config.yaml
num_hidden_layers: 13
hidden_size: 128
n_experts: 128
experts_per_token: 6
d_expert: 32
d_shared_expert: 0
hidden_act: "bilinear"
moe_layers: [0, 1, 2, 3, 4, 5, 6, 7, 8, 9, 10, 11, 12]
router_score: "sigmoid"
normalize_top_k: true
routed_scale: 2.45
balance_loss: 0.00629
balance_bias: false
init_std_router: 0.00864
lr_router: 0.00098
vocab_size: 10045
norm: "rmsnorm"
norm_eps: 1e-05
tie_word_embeddings: false
optimizer: "laprop"
learning_rate: 0.00212
beta1: 0.95
beta2: 0.98
max_grad_norm: 1.0
batch_tokens: 32768
max_seq_len: 1024
train_tokens: 287700000
max_steps: 8780
dataset: "wikipedia_en"
Below are experts of layer 7 (counted from 0) of a mixture-of-experts language model. Rows are named router (the router's row for the expert), gate (a neuron's input weights, with its number), up (a neuron's input weights, with its number) and show model dimensions 0-127. Each number is 128 + 32 x the weight over its row's rms, rounded and kept within 0 to 255. Numbers have three digits each.
After each expert's rows: "comes after" lists some tokens at least twice as common just before its tokens as in all text. This comes from a sample of Wikipedia text that the model never trained on. Tokens count by the router's weight.

# expert 73
router:109189167092141103166118115181249141134159146142190074141114117199185110163171184111151135061129145124116143088155111133161028140103148128119144162111122083117117099134119088129185125101123074090124115162149134105145146086153135117146128141160174188093117120146156101152164113219144136143127128124142083131147145114136116168149115080132114164158102127120165117097140170115107123164132
gate0:099050060169069072097097142112070114169144101158149101169117069090164152109155167148075195107105145165168132107163122120152132126137108114120108157111143076119093143198105119136098087130126104121090104040117131147117126143136104089107114142162125074106122149100144107156097167167144123111165086092118131111102100135067134162135123225114145080182174115127118162156125151130101134157160
up0:157126181111102099102088105130176146173190128141131140095086207176150112131183121137147152113140195122079110105066130183171122086134087118094069159135125109118069066124119137110156164107136122149102099070118118047182142078156155107078153091088150148135146090108178196103134122096116151202122095135125108082127123086108162091143136117174105125123139127145144104126079119115137145132096
gate1:170128130130120110144113128160049072112123151159144147087081133148117166126124098129113135056125106166093144116137099068118093099106129137140108098133116152157104142130107133140175129111094083122113118097086125133156192160060122135160152174201110135190129166093200184136156187140138102183132161124156091148120146157151105049138198120123145123139169122152123128167095149128210202144151
up1:066103150072129115108140134106102171150124143102232140189069130174177143128180148146118102128101138131104140129130077153198131121061119156117199145116131061140114070133127097125088132134153107118087159100151097122143131148145118091141132116064119111170076148155137135115107117073045190151147099135135132116068101108150131181066118170136101116136127100124159146143178174119089121148117
gate2:104112156176138151128115139202135184120187116138138109128090128145116088054156093125126154150155142113135187128138104106150159140107121108133135121081075102093114037096118113094146121117156096105122148114192049076197131112117121134102140162176132125101112098177095160104107157066124179084123107148121129068116148141085084102153131070177116169182055135126190111120106122111133110152117
up2:129153059110118090116145161081157089128183114122151179132128156128152107145118107129151135048169131090130168147112184069135132194145138134122148134175148133094129185093113173134119082178080096127170097150090088136129124164127111098117123158146168132084088152091105151091101097132132069130126213113200134148111084140204119157122089200118132131109142146111107095087151141125105132066080
comes after: " the", " a", " and", "'s", " The", " to"

# expert 79
router:103195118144124079168121096170187164070105164077103132159188090182188151113103139121114116110147165115105122109161098147127030146116170155109136079105065095148160136142161177156156146167132147136135115149143161074096141109145136100115117168083127184090178130173144127156145112255124128155144185128152098170137154103119102144118135110118122117101102158153096142126136123132134115141129
gate0:115107139166100115112166112121167114197097128107147102126121192025152149134104165111110119164136125153124127102119078107098137158079086090126127146129086158154097119100132119095158052154166105083171146141129063201106131148171129153169118146158134138138157109100094122120124097014123105048127109097120119122143144128118156108140101121145052184110104104108116113172126109152132122065081
up0:141120129131110124093170147117183119192074138120151100159101182076186137136093180057118150159169134172140119123141117117078125111122131137123128145146131126112077104133105113093162093159200085143170105107131106146161150149170115163188177143172101092155119136134118144108095099059165105078106171126129121144111095187130183114182134087131089205133106102089126108207162106152160120073115
gate1:148100110167089169140179106154149093165167153172156104117102116150117118130121143055155144115125141124151175113119093136092171112079096098174164159143079130101151129057119127047108155131129108075163095163152142140073140087076059078165159143122137101070121133126123119213169125166145151091120094160202093098098114101111139155155106114093134207104155088151106144154118129130152130093109
up1:176184165110152088100085119087163145102120101075117150141163168119101143124149065200084118167080109140102097143125176139141115157182126152125092133170170122151104112162116127154102106147158134147115168197112111136132146121151157161150096132116187130131085174115149136087096096123144086165065130138067174150069137160108087183136124168098085072152164175183157109138142169103119063144153
gate2:111157111131125081163130118108114131121072132130140119162133160141155142144092155126124173130095077112116131049076172144111160164165134166139114155179158120134113101098098099094139142146151158160104159136187096077141178091145174092142170111148226124090091157137145081130187133163147103125074178105088149084126148165142139163184074112145121196174136143095168093143089087072149093093133
up2:117153090169141112149114140094116188102129097164095166116107155055130122154084109149164099120155165103103100036099117121108171103126118117168151142145167170141123095113082174188087093168161114105158155131159090096124167120149112118068185135108112141103188138131176134098170155171128142156128168145123186183184132125101111094135122150061071115142126118108117106184070168106149089150179
comes after: " |", "|", " H", " $", " M", " h"

# expert 108
router:140149101064157084148133096186170134120113149091133095126156099149200146109155230167146146093085107114149148136148145140120000106129119117165104052087125179157130144139142110161140130143176130140136116128153159127090120149132117085172149142088119104150169165175142137150148137221169157121095141111121137160114146146156126098139142103138131109147108109146137137150140142121125117191131
gate0:116100171162178118119119171157105145156130118188109146134147137062115177115099127077080195094114182125166132128115120166108179179086142126166169110127113167132183170120158129124149157163100067156130145179125101192142117134105140120079143086138124137144130068142072169143171121148127140150139134130081146034134120166147170120078174138102126137162091061107108087130164145076133179129169
up0:198147106107119138157149114095162103134147130112126128083097153153147134158202140160135136155132091113162111167135159094108109080129112108117131133110152150129064087116140104117122121156143089175077082124157124113118103105177150178166134174135101173159107183101205121138180121067156107139105114069172133088130151098135097138159034166147127157081152078072136121099132209114146109144051
gate1:105092136175165131168138160126128145107128142191113106135141112163141139133178055113063153109126138152127094139130080091179172153164154162089197102140148076075187131121130099066119112133139134122132102109116108109133173187117085132047194061145114147127116102127125115118071169137122111138161175100150151164124086134061173149113098100071127191130169131129084108110152109132117162171159
up1:129169074099127130077079099127128134119175100089128161145138140079106164108107160141185163143135087127111175131123146141076095100181087090167092107113096108162062123170150115190111192129132128093114081118136155138100095107112165133206124146074139089125114138145100158131184136134100157112088093131086080083092170115211095121179171108188162098102155117121129147199129122141119136146100
gate2:092108120141193138158097120175062158115122119122108208170130131146119147110114165188105104163087135085145141121143180164129137080102107098138187064126089160156086134119161149161134168138121103140103103130047143124165177153158141139148088114077102113161164146165150110115156151146170069089066108125111126111139212102157128098133160185160110079086108082131117088158126146111106166114081
up2:198164113210034100072120140145175110159140107124176064134109147072097100105197183113154164153146132137144146153126105110114175191124093109111125129072183098107190126151106151065121115142112134116214128109150075112103096138109101094157131157116112133132120106100153159105139137058093121156156157101161129137150115107142105141133102094119085105150129084155113094074129159143122097101105
comes after: " |", "-", ":", ";", " A", "/"

# expert 74
router:112148117162106087180113058107149124081096160121122122111143084126255153140146131151137157151185105170118159130124152091142048102151163136120104123128156135199109166094119143111086125130137107161142130170053195111071133135168111093156099193150114118134093133132196129156098153190127137116131140108131100142136127159092171084073146105108123170114123108114085119089111126163151084147148
gate0:112147138134113118166110086124163133114145155130081113160126176089087058118118131125098202094221128078162046124100107095131136124097101076111135125124160109078103144166139153164144112097085105110150120120158118127133084088132084145115181165165110087117125159131074135133158108124142126142088147164172061112085142126132119132140163114060206145163063138093148203107086112085141098125115
up0:094128125136119147158182155087129137122113126094156124179103153123110145143115144142152146078122185158166107119103109175140123095077112144161057158116086126137147157135079137086151146145133125139104167150192071086143184117135065160127100138141194113106122104124092082091136038062131100121138106187115134085126160088148099117090175144124200154120182133123146164169143155037138090119110
gate1:071128127145107139084139138086129068165131082146171137101158135130112098112106125087187108122110121080215116154101122143087186146097102124141136111146123059112125149191116092107122119111117130141103149161108097170144074084111133179107159103113205205062128093093094144097090129137146176147086082127128118123151101089114206183108119127151117159100142164129101087161126200119146104098108
up1:198134106125114147115182148169143133128148153100108096115048095161166178166107107166095122123199125088063119121125105095170063131161146161064102197093123148151132122186114108134133102193125092105131086121140127101104182115144171175141118121218097099190129128116119122099094096100088079120144132121182104147121149159159136083129135158152141137169124173136131154087145111109086125178149
gate2:104118083093098139183142186156175151204134093135110100135127138160128156100072119127080085087118108085118170139085133141152085136148084092129132141099109182083146102154139106174159153130108102121114108112138045135154188134130180120108126154139060148153109184081104147144102133098176052139142098122147130078112144118143081114107132137133104135057101172194141078095156121055107104119142
up2:146075123231081135127116101101121145107146133123186160144173042068100129185155137133159170162157169158143145126130124081153153098097149118099163150127121164122091169115159169092142076104095120113146144182112150146112039166159140137153103158082156080155100096103145108080140157132129139154127111095124108105189093172115149092120158112132153140122095081114144081097076146143177124167079
comes after: " |", ":", " in", " /", " $", "°"

# expert 38
router:104161080133140149157133089133127151127117153085083157190173155079223115095065139148106139076152179100112120130140155116123092167184095144114135153108160066088107121131148077076172181157136130138163121195132085118127182121097094174164133179125087087098195131134156116131070135193138150099094163099129115145108106103076103152174092113163121114138157132117146095158150123135146103098160
gate0:118145121123125115153158133100145134182111164172068128114173160138123191130093108154096199032188193165133168148183112160162123154129153166056138102094143150072137152123110135114153130123114106105114167198116133112126168064101112120098057126162106122103117144160134124086128148144094146143103137110079113042162144094127126150114133168157091132131154090115124057129113126104079143123181
up0:156178184122147181161061120175053117195096132097086139152126162110167083134155121138094102017185113096124120121149118156125074144199120181102116104161138150135078131117090170141173169120109064113092126128128141114128152126163134090150104116121138138110101125133177092136155144128129126122149085137124132121173111107090121175174124169157125053079175086094127140134134101094127073136120
gate1:116183154083163147110111089123131154094160136040160125106168093146086088139155184137108134139128130169114106158145146141129112134108109175044133108147138156155138114188082138139105161086115144122134159107127144191086103108119119075138168068112105057170118043082192123114111118143149098135146085135087167114143132112160138090122168132149104161119138076138069150060152184102098134155163
up1:141178131120063115117128148139158187133073140056067099128124097145209121107097132138176160074158118070150106159124184104100109184072146105108114150158087169139157106097125121150072119084128114085160093137099153125132150140128124112141093178166156162099090183157068185113146125121198148132164142204140137148170126163147107130111101112146128132096074134096153156065141108135142151146120
gate2:120085123203092086086128098052110120121136102159132096104103123129077129112078137142124139173141099172133076082114092149099166120079075133142166098098157184184115143136090176141097074104056128135079105139162129107093126151114133127083129153069163146127121169161140130095153112102110087160157094182109135121165111179141105134078138186120107136186113120192146171065133164137151121174111
up2:140174101065122140181137163162125113129131137113143145141117125128197116128150132099093128075123200114141153146159144119156086161185138057101095098154086101048112175104160105127171189164132144116171128111108147136118179152172116126137077128150088084067156085127087133142080163136113160136116217117138135147135137083104101162160074067166145115105117090125148103158149055131121088126154
comes after: " |", "|", "k", ".9", ".8", ".4"

# expert 11
router:141129140015092068186184061192189167109090255087103094124133074119111087178148138144139111118109055117157116121146127121105128104143135147132105126165088153152076136134129170097112114110127123126142133187086093107076128121119114121141134104133118147139098127136174084129110115215165131120111123134116192111151116160157170126167136135127125147121136143127146142178113135145111143145153
gate0:137119137152110169152114124057101135093095100136166128149133138149119162129081115185091170161074112104143132105100128117147117152072035248132070158178097126128122089136077098100161155183170171117120125103140136136083164123188151146125111150116108164133171171105147120148101154087145115120079031113147120151149135100127103118134103136140115082126094075099122093120110174152119100122085
up0:150134120174161148148119108131111183088136096076156121172129140155103170141112146180087157117065138147192148085057154192149107155101104133125136196126164160124124161131118089153138157153178135165087098099125083120114072136110121111163147141132138159163177135075155149121116150128179159173076129068161089192169108103118112161143113113143171100122114099143080126061151180134179185089109
gate1:127175136113115137160142124123177144109143117134118179127107128138152150110099166099125118124130141147130141115165055085148094156092167050152144111057125127100178185155116079184166136118167110164130139091146169177171114127153125143124144154156083160063140139099115106126050180120112121142131094161148096143081131078065090177150114106152082111184140163198111165144120100145152117145038
up1:167105123189097147122149133039112096137107144100134085160120158150137132114158102197146118143184113117146127085076117200107153085163099166137068179174123149179117112130061154175127167184135090106097147144136112151100095117167169146156084142136125113152077133143161106123129096132155110104148149141187096112140175161093155110118116103111198106077128141094100082067105132125068164161161
gate2:099145147113119115105157116080106125201094094089109167183122195090134124149123166140119161148145123113104110120102093120120155120128130124162245069140153144127101136106120136147130110185123153140160060131119100074095107129096074109155140139072156083166140127160125116130140165123160172130136128212188113104095186089060122074137115084082120128135115117149104104091074111125083101179114
up2:157145112151133092166115112196162091145132152128126109115127105124135124134144104121171143161161138127139127089126086098145112136091096146178098162109120083132129150119128121121122130078203139070112087137110139106134150150134118114115143134105152200077070161187086112167181159106137124124130203134170138104185072118190140144130158100150113161079124099124062119094137010143134142193057
comes after: " of", " in", " to", " for", " at", " on"

# expert 14
router:095107079146079097129096090136113171111124078112121145165121115051123101068152120142158110122157148121102116140128068143131157123103131107132186086150107153168142065133123082102154105133129141120167167166138136123108111108069101172104063142133157105150135200118099100133076147046067127153096065175101056134113108101108160073124143112136099138138123077158090141116118210074128147128158
gate0:107131137110085097155136112134128157101120044092143102131175088103152105109095124117144175188179063148115067145101154144124109131092096132092152086067106148098150119154142115117139172132097109178135094131176144148092106037155111166090128196093164155150183146102136136118117138095133050136115119180172085105102109127179086136078166131106125162101086123152181072160088117127136145131151
up0:124090198151164149104156120109127089130150147131149148123106144116147106078116129100160138111104154172127066111121190125175136083128172101203166230170137190150173108134054063130126156125071135112120136079191102155163161071128050143109116088148134144104101107130104111130154122136113151142135101135118103140128160180161131159167137104110107102132159144160091132109092183119125151110198
gate1:124116100118113114127119151097107093103112168089148132085138101126115072109131113094147083126161148160116149130109098107151163095111034125110099084183215120097124144129161128102104117150086117092132124109184175129122118109128109152156142170173199107132138131108096143118075111104137152126183115154206088101129077112158135080029168106126198156166127122107200172132110108178161154112129
up1:072137161100105084137122124190124128165123182122126072156146188130133117144092168164067155110147150163131157181102067076106073120169126138167131104135179112123122140156104113174067143072126077118176087084172122132182166121173136130142089170109049119115115146099134121126168135118109141115113134108137111097199077085140068084123148113148161115144093119202115148092142109131149089160147
gate2:157158194071097103139140132168129130108068102169081117130167190158138187171114105073134118138183119077101130184102120131106115112162110160122104092083133132140120183147147140185045170137181080097134143139128097125127183121113145142119137102196115146140165134136105162114079185123155136123132195126136148155088124137158169125122105157111099138215163134127158101129036120135132104135152
up2:094143104123167139144120147125161150119164083077164103056132119149097135138088114096095203107113114154134167125115174100134119172068104084088099151131104117154087140079158072120114156033116138123067094097135155196087194097146146130151181148064139165125181128123148132124117116164140100142155101136120072131171138142156077158108156125114130139147148101162199193111153120174136112169134
comes after: "\n", " his", " He", " served", " he", "|---|---|---|---|---|---|"

# expert 53
router:091099098180096147102054180126103167152160000104157147138165150044030066074110118146157135195136145151160169104142095122134190134127106115122154126132122118130129110111140117098082124150138121113110146127135103123125104147113118135118188133083124118139131150135126155110118158029114152114100138112123149092136135133114072086158084133145160116132141115101118138098141150070133121119154
gate0:156143137120121161178102132089109158161099092085124128150146111132095159157170111171153150145108186108144114083083118135138134142146102134164143150102113136159183154130151099166146163175095130092126144145136106166124145111093074126152161117154047093114056088128100138130130159115071106129184123210075143102131105123087125139131133092107067137198168194150069114105208093190101154167135
up0:079150129147150096077150108123189160044218149181165071116151119095109143136112117093094174066135163113109118130123124150189134114165144146146124111103076168143108094117083137153114125130140125139163132108086127113139125084139099092103126118105116149198092170114094108119164164116094132133120170151176111100178103187100146148156093170175156105087143163135137138117072097113066208172119
gate1:100085199129069189126085147147095156117168102135166132132161119066118140138142102125146119130158144092084150166127114133092150119163140153142149115110153088128117101101128152117180136169097169079137125095128137068133174146191108140104195172119155107107129194154096095125163148080068121099064173111068165164100185115085122058126058154115133162123156091117103151117107147146066147117115
up1:110090122103071140164098093146151113140097170115146127181171231132148087143136107101087129091079120112102183165158125079099122154117165152138135151135204122199110112142155127156165192159169117152140174114162168146171181106152134069087072088150112143119147127082130086130125109172089154160115137090098168167131097118104150123079140104150170145170083120175139182106117164122153129129160
gate2:127098173105202114089129169043177158142115106155160107113103157156097156130107142136140161155125133117114178093066111087179100112164154167161175151097115151087058115117175139133145117114096137105131134167154123139170098109116127163116164183072158150118103180122165139114099133124176170131182130083067123121075138123111112159129142093050074163127207077095080110140116150146135120118123
up2:144130199165087129157153118099120107168193189159138121131147155073166158120165122117137113119143123113154198129052148128082139106133133089088145169146083134164120063120134081167084067143170126088071135154101122082088150102090118096113193154073134163108095087093116165106097135131107102077094156120082150159166144142137101110163106126119174107117081065159139083111124156115086164140125
comes after: "\n", ".", ",", " that", " where", " when"

# expert 70
router:154152086136105064186163078134148156127089167136095126140137088119255130147084193148122128142092149139088093092108138138131055172156181123127142124102141150146109147151146170110103156103134116129178155126119110131097126140132146098168119198185104144094111091163143142141112114244185109111151189111147129127143139138159167095084109145109146134122144107156129106090116098112117119139140
gate0:118150122133094150203134170082159101163136100191145154121117068110162186097129142103101122093052139162113130125141141137094135174130103180096190072133110116120082113096110148108167115083068147132144095148113107240125184154090141151101077108124123113135136140135107105160076103172106120051087145169160098115114075089139115147111128108103118108105171149095072100165137130109160121105136
up0:064145112112083135184129143107150137156125122174121157132164062144176131120114199120162116099112124104117113113156211163120128164069121147130142147132106113106137145114079135072192132095110188081108099205120075229099130148114153164136083150108156148163116112147155104130146106180121167090095149115196132157135138064145145123131113109111131146093099130078057123115171162090139122121147
gate1:101087180143154186087131139152172177129151118123130094184174198072041058109108180152139125126140110136143173145172124111112157097178098140121138131173158116140157105067117161115183120150130164121085129171148082154208129137083104142100140080091115073143099138139079149156151182128101153129126111121184058070140105173132104133125123122145120123135170112095086119142145136164143131151157
up1:171119181133194133086082123189139175148143154114089119150078192119094109161225181155128111145184088137139174165124085153102114115183135147150136138159150087142150110102100119153145092154113125090105071111137097144158125093175107093159124068085074148170107121111132144188129111135088125146065084166118103146096156178169161116128157148118106126128086108112133142139144166149085103191156
gate2:154136046138188172120106129129062094152115151082082143064116137098128162134092117142101140148147144094120098094066109121190183126105109139108149152148104060145171132117099148099105112075084147126101125124074083125189113142116191139193161187113206113119101086157157127129107143154140149118161147100129154161151138109164175107062144122151100137067084138144118173137153119106110155117175
up2:105102152164127103151152130161163113124160176137103100153168117171171100113140058095185109069110099155141155100135106096083050105128090132116188151079074184093137135144149046110155128132131076094161137116165148126110111080115093120127158099082107162146150139118126145144090142153173128157051159135157166116091086164052115093163133092131141131110180138085086124141099129148130056120131
comes after: " |", "|", ":", "′", "°", " (19"

# expert 64
router:099111111162095093157077080105116137081167156090148143132113082067219093126173098157149121138098100118162141118106108159150151099069091129076144129134110109150197089138135109146188128085181098140189133215174191098120153105126122159162130128152118202155187145198117129141140127125157169126125146160116162100126136083121174121140122128115175105163113101147148073139142131133104155086109
gate0:086087152160125151088108078103051070149136195110124148124171139094090094120160075109189153209136098136159156103129137092121141084133091151093135111171203079128176110101130128146144080154151099142070133157123193100110127166137059136155125098107135183136108138124061147156134158138130157133069139086122151157087171110106172154146108149118133133140162103123072153122154149135175146094150
up0:231148112099132190121165134153154102138135071116161154072068074169132139172112129151086093113153160112099136118108193098071123148167125082109102109110112173168115142105098105088082142149104213122166083120144142133114153121086135099151144142172111067133136094109155126121087125098127077111211123180165120114083136129143107104099121122100159157070115145104119081129121152097072099122144
gate1:156096164100119051141129147119174160094085079147129145129125104121096098125109121106143118150134141121138105118170170143071133145149150126166164107114145095105119077175149120056126107140094140076076114138185132152085121129074118116087131087074178089133098128123135101139075153161180116150066142087161172082191143094109121029104124199119137144171166105099124170157081130097122132101170
up1:150100172113214124109125135142109142185084178133158152122130172108106139120106112146151138113144109129112102123162190076158131138151113081201116086172150123103114154085141139139081113142138149135089125095104144129156100112177088067094183116056148081167144149189105114137092200122149186093093211108053121099098121136141132068123118133133120155087127128098075159171117136127171142127149
gate2:125160111124101070117148093127109124123150105106089137095144089123138079153154113107161112126154138174095159187119153145117143180106111097089132165133167132135135140169103116137139130193070099144156119075103109148090153076198122087129188102139167124145111099098124077120060159115063127099168137129072112170111169154168115046106157099169144203126059115144120103091109162137063174124145
up2:101127126139106120128127089107130115076160096164132142066163129127138047141133141104135162136126130124196097159151103132145138116163134182128126092128160071078134124108107189113159094162116085181109141121155191099153123136089130056123118098121165129128123148043083176121121088176053102139111154139140076135055194119119152179117125129124171125154115116080149189096131119128057171150156
comes after: "\n", "|", ".", "\n ", " ", " MF"

# expert 54
router:126174159057112078176189073201243127097126255107106051090101085112137113176090154158126143093134091124152116141115117145112086109147156140139084154145123149140117166118097156107120136084139114100146129175112153124083131136140120137116097108154124177122079128136158067137134114171162120108150140144126147140123108110131158154150129117142130139148126127124153112159109137160128123191115
gate0:101120175124133112124106121127156209106161092131130176122112088211102064088139102103108120134088163135132061146146158113123166124028114136113159181092081155085089058151170141116122090145143164106131095143095088155080155139181147152123088103168143124099099148112161104082094065154133140164133107068157156099117190134163164091127141142121158102139111151107120181136123131104160112092152
up0:136119130178123161129106162140135071167096150170202140161147115184145143167154148167153136099104127148190096056128084106138141128097133097088093188103134078157108183117169132193119106163112131073150084169160127096137122211096150097116142111149113082091119132185132165126159108158177172142151121109130081104104174106124142076152123061123176114110166144097105134130118158071152176115112
gate1:133145136107153175102139177102102106117130069144199125157173103158136148161137127131080173140128136158124145119156166107138106114144128167088161143146141109141119140170164119180137119079115189174149144063137141097184138053098118112074177126179176162170126145185129118123133175122144178115157123080090157115127118110121130151144136125170138136160032152084064115130114101179096204079156
up1:150118123116106145116159103144114152091138150069141147064086093122149149168164136037086103101128122125127118103087145174126114084161083161151050163116093137177148117177015155079098154122158098142132141132135137087078127134175075100151040099120128109120139092094100142110126153154136080127140107130106107132157184139091189128077175112102116116125103157108174113138149153107091140101163
gate2:130149114160119130127041130098155081242158153133152175102068092154107160089167121149133048131135133107102103121116087122144108126080170097159102121146109098157086164079163153135117065128117138062146133106121105108150128174125134129118133171130122037092106150111124139129125063151153103169133071145176111103066167104150099128102148162135115144087155138074176127150137136134103130102086
up2:101125164141127130126115162206104159133109200108074198079142128151087094134110089141109078155137099080141133141117090198133142102119146123149098080119135187131118124114067119125100168130076125091139140130106106110083168143085110104088161098139212098084097124103074112087174151110093105058106157127114140100123116142172115132095116169135075157068114149119165064110101110157137168122085
comes after: " of", " in", " to", " for", " at", " on"

# expert 25
router:099083090191114144035043130098093162135138000110142161147169154079000098076093108137158152194135171139128152117132138124138213124121110121124128101151133113090111122131126117101090118134148134106116127117126132127146098133112122123109154121070132099135162145115128148095119153036130133133125118116122139107126140127129079093133122162156165126134147137117116121114144153099127120119121
gate0:182122127113061140090189139138123074098083111071080135134122103146113089142158130155170215174140095122154118089130186168112113175085122134129142135135139121098118128152081167106077145099130106114100075103101151132173159147148121163121095136120138151099099143087096149184166166137162091070172133123108145088127157157096063115143061130123049127129134094145086169118126158079099142164068
up0:129113125140136099078130134076075072151152132154131148115115170079106095111137151120126161107041151055123083173145125101099132102084162127155115122145181149087145151056139066175129146109182097133142104116145128108115102119152074072140189191140128150117133100169078134102134154135136171188133110106106185147062142119101146154140166177163126174107114089119072134128170108114114066096151
gate1:115116099122105184130121159166136106147142163158097104103092146155106170132138163166113186182153143110095159158127107130116062094182194101154130126077097137090094183069142122087115139101148159118149092086120179120168113140103074116139199136091131152098080076125101116112156140139155139115143117145103118139095173102111105088142131189133131086066099053119076153078207114141144154119075
up1:127109147085123079077089206117123086143172094091140121163104068110144151168122096116090126167156081134147130163070100132137138116169103064077114123155157118167161117159132077120050185123117106065164120095151109117118117187119089122169100124184140169171065105145135186146139139090113097101133102072100068102111184076109093084146117133159112127136103078114113139113133111102106150128126
gate2:108093130136112170091168104164152169106096145113144159129134148159168206174144213100144116079136097147066109152133076117149104103122112138137118182103187106074126082071160140142113117153201045149135101135142186135136147139133148160141173078141125160056115146091122150158100143127132124157075076110109141107120152083099105122168171122115140185110118126151103137065084099169103136125094
up2:140168111091104128160128182148109134062097128109150117120120179112128101084103151148066164154195163000161080145153142109184078117174096088187109119135118169112166115139126159147141141133116168178116094099080076107179137118196141135139162119147145163114154178115123082132095121107125083196119112129142110119155104120143121142160126134120168179150168146140177132150100148115120092085106
comes after: " |", " United", " (0)", " information", "°N", " 11"

# expert 58
router:142150074153108103147139095090215181114071154129081155111185148119212113136088118144127174143086157132130124078127145143148061139146144109114177143136136163112101099115119125122103138121080148136128150158123138154107126188142185105171137233140107096107146095128188109137089163237155128124156143122125113089140132149070109066117137186155146122118137097153130126098102119124171124149152
gate0:184118121135117110089122106143142107137139133116095115153122107131122187157088176078143168130087160156082085110118110185074140197153145216112141106080124142114148096172091123084157080149164142141182169150168102132115107156165135134101160156117168169128144137101076161108110067154145133146052178139176153130125105109162120098153125132089159124118184096154076090128076142096099047109123
up0:213067120137092104114132150141171106091151153146053183108115097176158185129111150091136075140160135134096178153145151133103185120165156160134140101128140069109119095048102160164116120120136136145106105175127171093112117112117129190124132099123102109107209134138128123111152059122162124143155097125138091130086197126100110129178172083152182119142091130122155068174081088131126113153135
gate1:096130134161076159126084151109162142166091136096093129147138074114156074131087168140123157129095116174155088115194153174118154134110120136140137165137074156092151074127086106108162121141152210112138145109177116148115138109089151171120145168088127112128128099160058193191114116033136103058142145155092106170094169108092126160179070113138086139128152122115146108097154129160105096108174
up1:096106125102145106147125128120141141074131157108131176143167118170170115128141066139167149138057150102140137134208094080135140056073123099153161131099111101143114104107117109054160148090077117149132173122124103175136080133207199146112098127159166125132183114147147092122089112124108171150168136125107148135138120132157137110119140124147102187135207080103096115175104110191198164090115
gate2:172096129083106127095136165126113186109152101143109149101176152129080208192167112147082118191105150112130118100168132076123187121177154108117097088143142114117099089122121093079104098181138119081156083100117128167135117193119121099149166126125129120146089084114159180138145158108105161191162196120146079111109164203114144118161169129092120111100129128158121133119088157118188113170068
up2:144093158152108090123088163150174152067138091079123130095200126114153155105149114120101093143134098096116093122209107081150161119085160111096091130161112125126151090139130066141127116134104061134116149177109114124116140115123147146128195154131143112073135128079142165173172161085119156196108124106105127119100143138112107154186132093192093072082185172131118091191093136143169144196098
comes after: " |", "°", "′", ":", "9", "6"

# expert 9
router:099158065158184123165110061136144140101062204140111121099154119091182126147149162132123182053109142158183099109099162145108109145154166111064175151104097136166088089141141123113159108122089138182110131192125154144098128148113127072118139127099136113113125128095191103143123124203131116161108133134071095156069131140123172150095151141160137139104108163164181140065110179118141130114183
gate0:097130135161138142159097095141111112105084161144125078115106095128126102086152117134171067121123117095101103137139127105118149111170087176108065128189071083154173133161165073145116150143198104161100111210145173132093103162132188073116104179168091122166077139120136156116099119130140162158147099141161086121168138212111161134144123122229149121156152119123136156148182120170142116092138
up0:113172167134145084132118134088154085155107113153103141077183166129147159198183041098103149174151152091121114149119136090142133107109094119176096128088111134109119151117071122078170134125047087069112161156098126165129136161119114152114107092130090153150144125190163119139138132127149074107124065149129157105071082097148164091095131171053141142099145136143152093067079135139095144161163
gate1:059060144127168114120121131118070134104137118144110110072201151081143088148108096144153165104142111172119154082123137071136104148102126138180208144164076142161107113098098154120151123165154204160120153161128118090101134107065153128103080126095101110164163101152199124115135140137118139095082152140094070121140153163100096080149105175123131137117116161125120163158155148035085109088149
up1:142185127096120160128114136148140166070212105155138150140148131175099133180096100143119105140094103124162124146073118174186126172137065157137105195139142154094155058154100093143118169095100143089131154131097145120113097129190131147145180162108092145140148134091103109127103096107131116097188093113162144067127093142106074171105164059077190175125138140145101061086149145133159120153110
gate2:120148177139106136151068119138158128130152153125142121167194147128159150139107148144143087124127145208139114111160090137148121115150176110115174139090151182111122150140108177181178090108106208137138112152197123072116155073090128164102100085114151144164142120241124099143089129183074148137059082117127113117117138109094137173130079089110136152137122200136127088147146173117117153166135
up2:066102120082124117118132109129089108135183148145126180103176140174081144163119139149173121123146138130122118167107131110085123113129155156131100114143085153108182046160086158107136072146078116149169180199053094128157069146090150151067142139139027089149085114099076138174182114102144116152100137160110118069130128118118181117093132115157104091095116149155107096145146159133130098096135
comes after: " |", " ", ";", ".3", " Party", " 1,"